Experts of a small language model: a variant of Muon for the experts.
Below are experts of layer 3 (counted from 0) of a mixture-of-experts language model. Rows are named router (the router's row for the expert), gate (a neuron's input weights, with its number), up (a neuron's input weights, with its number), down (a neuron's output weights, with its number) and show model dimensions 96-191. Each number is 128 + 32 x the weight over its row's rms, rounded and kept within 0 to 255. Numbers have three digits each.
After each expert's rows: "gets" lists some tokens that make up at least twice as much of what it gets as of all text. This comes from a sample of Wikipedia text that the model never trained on. Tokens count by the router's weight.

# expert 1
router:104090130165137142146116089120163074131147114094182186160154119110172145036159091153108124096154119091107167100106128176145136150095125126072114152111080117102064152174145124085094061129096113081075123124083093122130092126143095148139091102126093133126115086043158135186117157166147136091
gate0:068099086104136113092115123118179109148117094112147175165072092080149103131083168080074108084139121131049114155190146112122084180088079109131119159185154168117112080100176116108142076142125087122173119079170151158098130124163127088092121109157072112193116164097067175133128175195087136144
up0:158191146136129150166160161091145184109144143176149148178168159143116127119085101182172118142166113128155137100057173097077148139157124155089135087149112107160086134143086173219098178155152155121071135179113125116120130149155153144139114147144167167123146166165119051083146103119084105078
down0:115136167177091133124097165143162175066216069106138152109073029187073128095135094131130150127153117142162130075164166069136180159104190090114086104082091124114112171159139083137136125114098090128146071115121122163075109070173160110161155067110122129107124101105116101164120161083116119119
gate1:094095093130112139100158174102136084142087142186121162193140166112152133159121169138140162107163172099129151140110095074094155160140107181135128109066125149101167160133117099107073167110126138090046080153078201098119085147117110194120153091172125101121140124117158135117132158043121138107
up1:151169147107075129144159120128114198097192173079129109116128147113180121119122134133083085122126091186182142143139183169150117172088139111177084143162127087132089098089132115145163132163155140145172137116187129195107149139086163114131158174132153170092114085156087142120084082195186084125
down1:083217123140139087114074113197129164173157092152086084135143152098104093043146125127146091157112132114118111149132053209158150133139124164093092141106076150180176154121146126106116090127127141120153075131102159208157117126088115136160104153151181128108104146067163185148107120142133072136
gate2:143111112150169080162174080133089137137156143089064160130098075170129132164166134179120145121125122148127074100108168120160157066089133162114189084138120146167092158120107107121099101171145095136164172065125124210136087068109098135071064203128159108113091141176072163138096186174142088145
up2:110181145171126131103210134100168100101124149141180100153146101073085127121147139105110191109092149112118119159164139136077181102168096101105137167115114129110087101162128148132106174122148168188097120164117141140104151126112093125184130103167120074184157132098097107134156129114159152177
down2:178095151134134167123107189141084147124088139132109138113138117102125105085125153133109163095112199103092138171126128121058122120165133075161105104137105094096121100073138185131163105118089131122071133184116127143130169167148135108095135155179147139140140125105157167170148120107177114083
gets: "1", "0", "2", "9", "3", "5"

# expert 6
router:047126174098169119147176086082160078129139040097159192114130154142123124080151140193066155078117135138092094093101150181193128134101093127146099169076121188113103099173122156065144078135128118124138117142113193127137094138071083127082130134076176123158138111070148169146065145114170122073
gate15:084120165160093068048106145097175137078091112102158114082155122125114170135159165107154149126120164112204115101120150153169150218141165145149144151173118160128136197130122096176094140151116105140120180145050178096120126175092106072161100144098137121161104117116167143116117124143144119128
up15:107115132186158203040127134160171142087182116094187126147100171098145111157134122104090187147081100104144076133112164095080163109103146131163123089145139130059116102132121123183127119166103108141094166172109153148052123122128076125187118168075128149143063119155155168101085099119120091113
down15:073140121097149109172114101130186181103131062177142125136142138089095134129151108127115103091141080076106108110118148108143135122060090133152140150145110160107138141125145129147170195156158092106109122106126156137110108139149109078096139173148087104123151143113129132111179096141094096127
gate16:152136105150147159160085162134201082081089106154140117171097133144131076176111082036092112149117111100127117137146098157197140166123040118110146136100131115118113114186183150177137115084141105157138157083155123109113164218060118128194138102154092144137165100070146120118184139071096073161
up16:165155127098171140127155164121110131122069085108130088092138148123133176155185140127156092120139083024085168138149145091137180150094071139153123191085136140154099136179157168152113154179217107115118106128120149139132151095113182162152171102131188191118149140179107104126098078155152128116
down16:190108141115123151101128092100110122083142107113193220171093079098112149125063083135134111121129088153107123134107142117143160141097144106066158149190104145139104165152118094159162123128125121146175156113107105096097152104163179125103131057050111115139103152118130064101067103111183137157
gate17:164161136108141166084105084117121142163096104148135087163156073141076175159094140148103112152133146099109092164120127128114105117096110140121087153124132149136136107165077127112143127130121152138152135078123132139124095119175093101174140141123106110164110061153155117096069163089160100140
up17:146133136122054157163095156091117165075123148124163118186134142096086126115103095113109159161120126103183159169128145137095073137123101160097081150120147183105148209117144088097173084129118073194140169132140141172234128143113164176148173126101108162133158107107110121117095139135119140137
down17:076160135125119142129101138127127084130098058166149105121142178146169154143132172169079149144103206129075091101143119134175147081094124137150118183143122155113165154142190144089150100135142167114096134083108162124118136138166095138109179103162114165182120102173124172159071152133118188129
gets: " |", "\n", "-", " of", " and", ":"

# expert 9
router:114109147094117094105220098167136147182109111126180163099095146123167121126164083170077162167133128151141192113138140119153125134116130109101102177140084156115065074169089110091132090095120117073063064117169111130147079127117115096068142095171155095101094075115148138086150126103242133102
gate15:136159136149146094124147103179134132136163108180130087159068082105175115100137095139096136136095158191107092137080168172109117177069174136139199104166129120133086143130174122140112147107060145087167126099133078141101189145207108059127161129112171133106161173117138117125179138130142114098
up15:156167056126086114143137167103109126133180089106106085165088115142090130150140101117114128146046129149170143146135122154153152152120104088154091096155177112081075178148149168083176124146076106107144124092140092137154171099102077118158118163147171135129108140137123148117133164148145146089
down15:135153107089129105106106111070114138099085178174119089137154101064106122119163120118134116141108219130165130145108144153132082151141104149049176094138222116101124101079088066204147114153141165151122159065084172162136179165072134099086139124122208142099157126117156128108110187191111120130
gate16:140137183119117114117117099080141108134150134128143117142097158126132108075116078088137168144128114092146064138155166167131104117147145077058200152106199088097155124091116104132157128083128153182104087126147080103101125180134142125156124086171146126133224133077145113143131144084100154117
up16:134104123169160100133157118139097115108155123152113120132149101147083053155098144149122118088103125174160146153088108182147121099101133129147075115078085124111120101147099148135063121177175148096103158159080152121166070093062105067133121173126064121147056129167200141070118097145105180096
down16:102166118143154149163089104165124072135130119146123083153114103158082160098124166126161151134121140080158198146104126080155157134084113137077122159141166184108134139119113089120198120104188165151083185107122080082145129079132061155094097113127099165147122187090079096138090155192069121137
gate17:147207104113161156100156137100138147141139098110114133136171104101118168126108104153130138152166144082106145085113145133127181153144077116094089067119136113166128070146076098197162151154085073140095105069133203101153072067056123110121091115158113125200099161126104167119114093140083105105
up17:097180128134132146125167141110191148133176148096133117129117143126114175120111090123046141163122138110105148157093156132094138169096060104201140178155136124105132134143086138100181156121104076178098115182076183112181112120111113079117156149101147169120118139130168131144109129128146100153
down17:129130110103104140092107109092104109104115123100182104141170108120152182087133151131132107095155102127147101104139119178133196084126122181114119151172136089099137088135100102127106112122138133131142145150134141083098129137073196180126114064170087146131101106125131102144135087078086076136
gets: "|", " |", " to", " on", " from", " for"

# expert 7
router:127101160121132128157161158094118133099151121064122236138091153124157143122145114192072101122176132117055138125117177166164145121093114124078154140137113149071077170145145090113135139100121156122118081123136127152142084180153088123124122133202095119080179101118148131130114206134204133083
gate0:076161127159143173178169101096171136096234182141218124163064127145111080141116132143140117162091078152127146108158168118133184156177181077076144127126083130150191125083170102105113111137107113118099093118139150131161128116098159141113119137157107163135116127142152091103079113146086134064
up0:099137102121123171101098157095079112070145112135151135126119090099131119161149130156145176130148076129139142148100175083184147137173161080064123130147132099191173122102125123135135112135152117116131151175114144129080123174143128141097171154142151107116146113170119108131078131157102115083
down0:174168153158074095089118198147106195109086105161151167137096154109116073168083139116143182137117158119117140154118122128175134077144130091220156101120150130099103115111101181133109121116115119147207117137088089094182184111089089179133056128155123165171129108124155092059128192106126106164
gate1:077152135081181174149161113101074104160114164126109132121063136097113139144172170137140147118130117105135127144163083115158150133085174182134173126115111134152152200135160148177117099135148156127140184114111166118116119116181144058153133139111124091074156134101176061148173156107135130132
up1:161108132129112093127071189074164122217150170184110174134124123102077193110131124125213109123107087100169115138091165113178152133114152158139135054126103157128116208145098099154145152103096096105112174121104129155100140117157165145121154092072121139097074150165143102156152169112168127138
down1:160124105081083100120109108176133068116105135132110120148100114159132153144166202116172134120089129169180159080098109163137067109170118117109122101102173120114159153145096138186141099149095094102112122167115065141136099138136140095119119232184156126093124139110134179132186111116180126147
gate2:123173146124103132183123146120152115180164174105151170102143117082110041148088075143089118135122116181137087117113095092118166170115138177163173124132151168179109158106084114129130092107107096112101100109087125130160105148113168067051111155137103087070086180139177150149153111118097103144
up2:118184122089123115131108168173155081117075186120119099117131113146050117163177067161103179171142078135132146147106100120147190106153105161148119150143153143098139184126087162092091073137181175082131127159116136141160119123126103102119128153121112077122093116131116076117095087099172128163
down2:137142124169071150087120101158095158128161119136174122127139129109109090054114116104123187130112166073102143075110084140118101141126142081121107112164120085124165156147126063130098170134115146141104189150141179087082118084156099131120110141136103153126098087133144137138115103113177100202
gets: ")", "\"", " he", " it", "ing", "%"

# expert 8
router:113165122149113176074146135128130063161137023090117169175113182102175123140138107152063133069144104145099116079130108157135083110108122137084129192123104142158052137139085175126133048094106122092113146154102160125185051121144108099121176113183115065115147079062124157151118163156170160122
gate0:155116117090129179135100185211175087091105075068152133122174126153167144155126134138112111047125167062100159104103107161177137143108156118106094167089076121199139120137147174152179074139139071120155145172159127144136162199146146126131110140120167126140197096059156150112135145119138077165
up0:125183131184098085103137159112142112160136120085095115120119060130154161121167130101196147125162143184151033126162168152118095123107069174137151145113182133104135173110162034147114178158152133202088132101126160198127117116136086153146132091171131087131082184095124136117128115122129143110
down0:125108105116139140139148108130176165185126104087096142176057151122108099093132108119099160096167137108151081129120151115135134141114163102108120102159098114169146167191107142148118061088136176152160149165127074133160107133119149146115118160136129065115128144214193097111063107128141138135
gate1:160136194108123128109127148091145135141108105124058116136145142173125119185158097153087112128118116146181136176152151113187145153073205144119127128130131149162110145074116147152104135096144125177198181113150073135106032163202135110132126178087156120128116104128149096148159141128116158153
up1:107098074134144082149091122167133183089148069160137155122133091114156100104082155143112155073170082135075079057083111162123103100203092145143107124112108148155149110139151142136125152156150117102106114030152170125202161134083086163108139110134124120169096178094087167115088095135105095118
down1:172043080068111137126153165142127097092111083133167088163146117142147051121126160126124177168068119157148187141159151112111159157127056146142119201136154099175167124115174080133135096128124089131179142140156100129169157139179119110136092147132170110137150193074071075095107078101190123109
gate2:131141146119142166096124127184181115116066056122075165167108151073129113145144124108098100137141110159115168136101171082144135188109160121130091164070164179132079175163162181152148119110075088147138143139051133181147114182099137150152150196121105142168115137096189104138101176100122125079
up2:174103150189155074142142090070159115120127136122107123051130171151055130082106124201139169056102131127134124139170134085102118134137160146104163086154132139154137121129102153130137197156182146158128133105142177058097135107111112137111143115120127095110112159092173117111137122116149110174
down2:094122130132124194116154160168185121131160073179127175212152111152136171179134144110172147142201107108076096114081140156106089095090109156104189144139091109177114149105074117134142103089080149099117185083113186130121141110089132135112129184087100124097131105159045086068147116097110097137
gets: " (", " was", " is", " were", " \"", " are"

# expert 5
router:138154114129127175125136102112093130152115063089132190140142183145122153077192103164122122122147095122106154099160137131155095152111103122115155176077065096080114104183110120086121093079107149094080106111124142100146116124147147123155193132153111141146124087041139184134109174134185162079
gate15:139106140142140136116159118143121112134090108148145132119169091085140116092148124095131088090087152137170072104108178106128096133183157199112149168160127057120149115101142131105107102048099159080147093095140061072108099183172144087155130144074156160165147120150132144119153113107210117121
up15:148136119125069053077074179165110165084174196107068110137071134159114127118132186128119140090082130130147104139154126136088137131140109119125079082131149110102164144135095163142136168151163040122127195158107105145150133103122095156152103147139100036146152108146170112136121138119130169088
down15:132138117134136101149085125164107134160166150186145131177110094129116150168103091089102090102135109030125126120132129133195115157101102086140123103131092103162187125158138133150129154066171144113154051189143123121124123142149231107082095142150138072164158144133150139127133142090114143169
gate16:184122148121182044141169084139113152197129181141108126153191123120116135149157168092168173109138155162188158193133082133154040120144183072063138105087087139054125168088143136129119137130148071090122120180146112139166142102159133132186133086122045093154143131112115137129117108130157144145
up16:121145111075157135173144126097134140113100137111157097155109137149134117057097137173071109112161167072116125101144138166078151122115212172106141141093175129209104128157165106088136153146127086178102144158127136101114150140127130151083182159146170128181092145102095175249098101099135142069
down16:133092022087072175146102084116093073076119050167121141160141086111103162141149150132202184125177093100148134102111134109113125140101106103160108156131060091102103115090116132165142162142125162174126161130143183163098131173141173153148119121130101187158088129077061091100181163171127001153
gate17:113133116166101163125082118093100166154156151045142175170096108144105133130139098150054168139149128117110114176154084094173059148122090155134147119098136113109111075074141146103120070131108137176188150095138109073160140127126100050085147087139064083134069098162122116115116184184083136148
up17:120075177131128171114104142107050117097136136078170164164089143127184184124104117125142104106150113084130102139131128118149095129108077126137091191131096111186171152129154132156130177121143106132162171101148129061169144108165065066120090089126134147130115173138072091155149149133122107147
down17:159130146164202132139109136085091155095130146061162130108146067100074069176103046101130173148092149089090149126150095111167108136184184133120127108075114144137131120097143111080078092157182169088198120173123193110125102111142170157128167166083135123058122144149045171159100091138102138134
gets: ",", " to", " that", "),", ";", " which"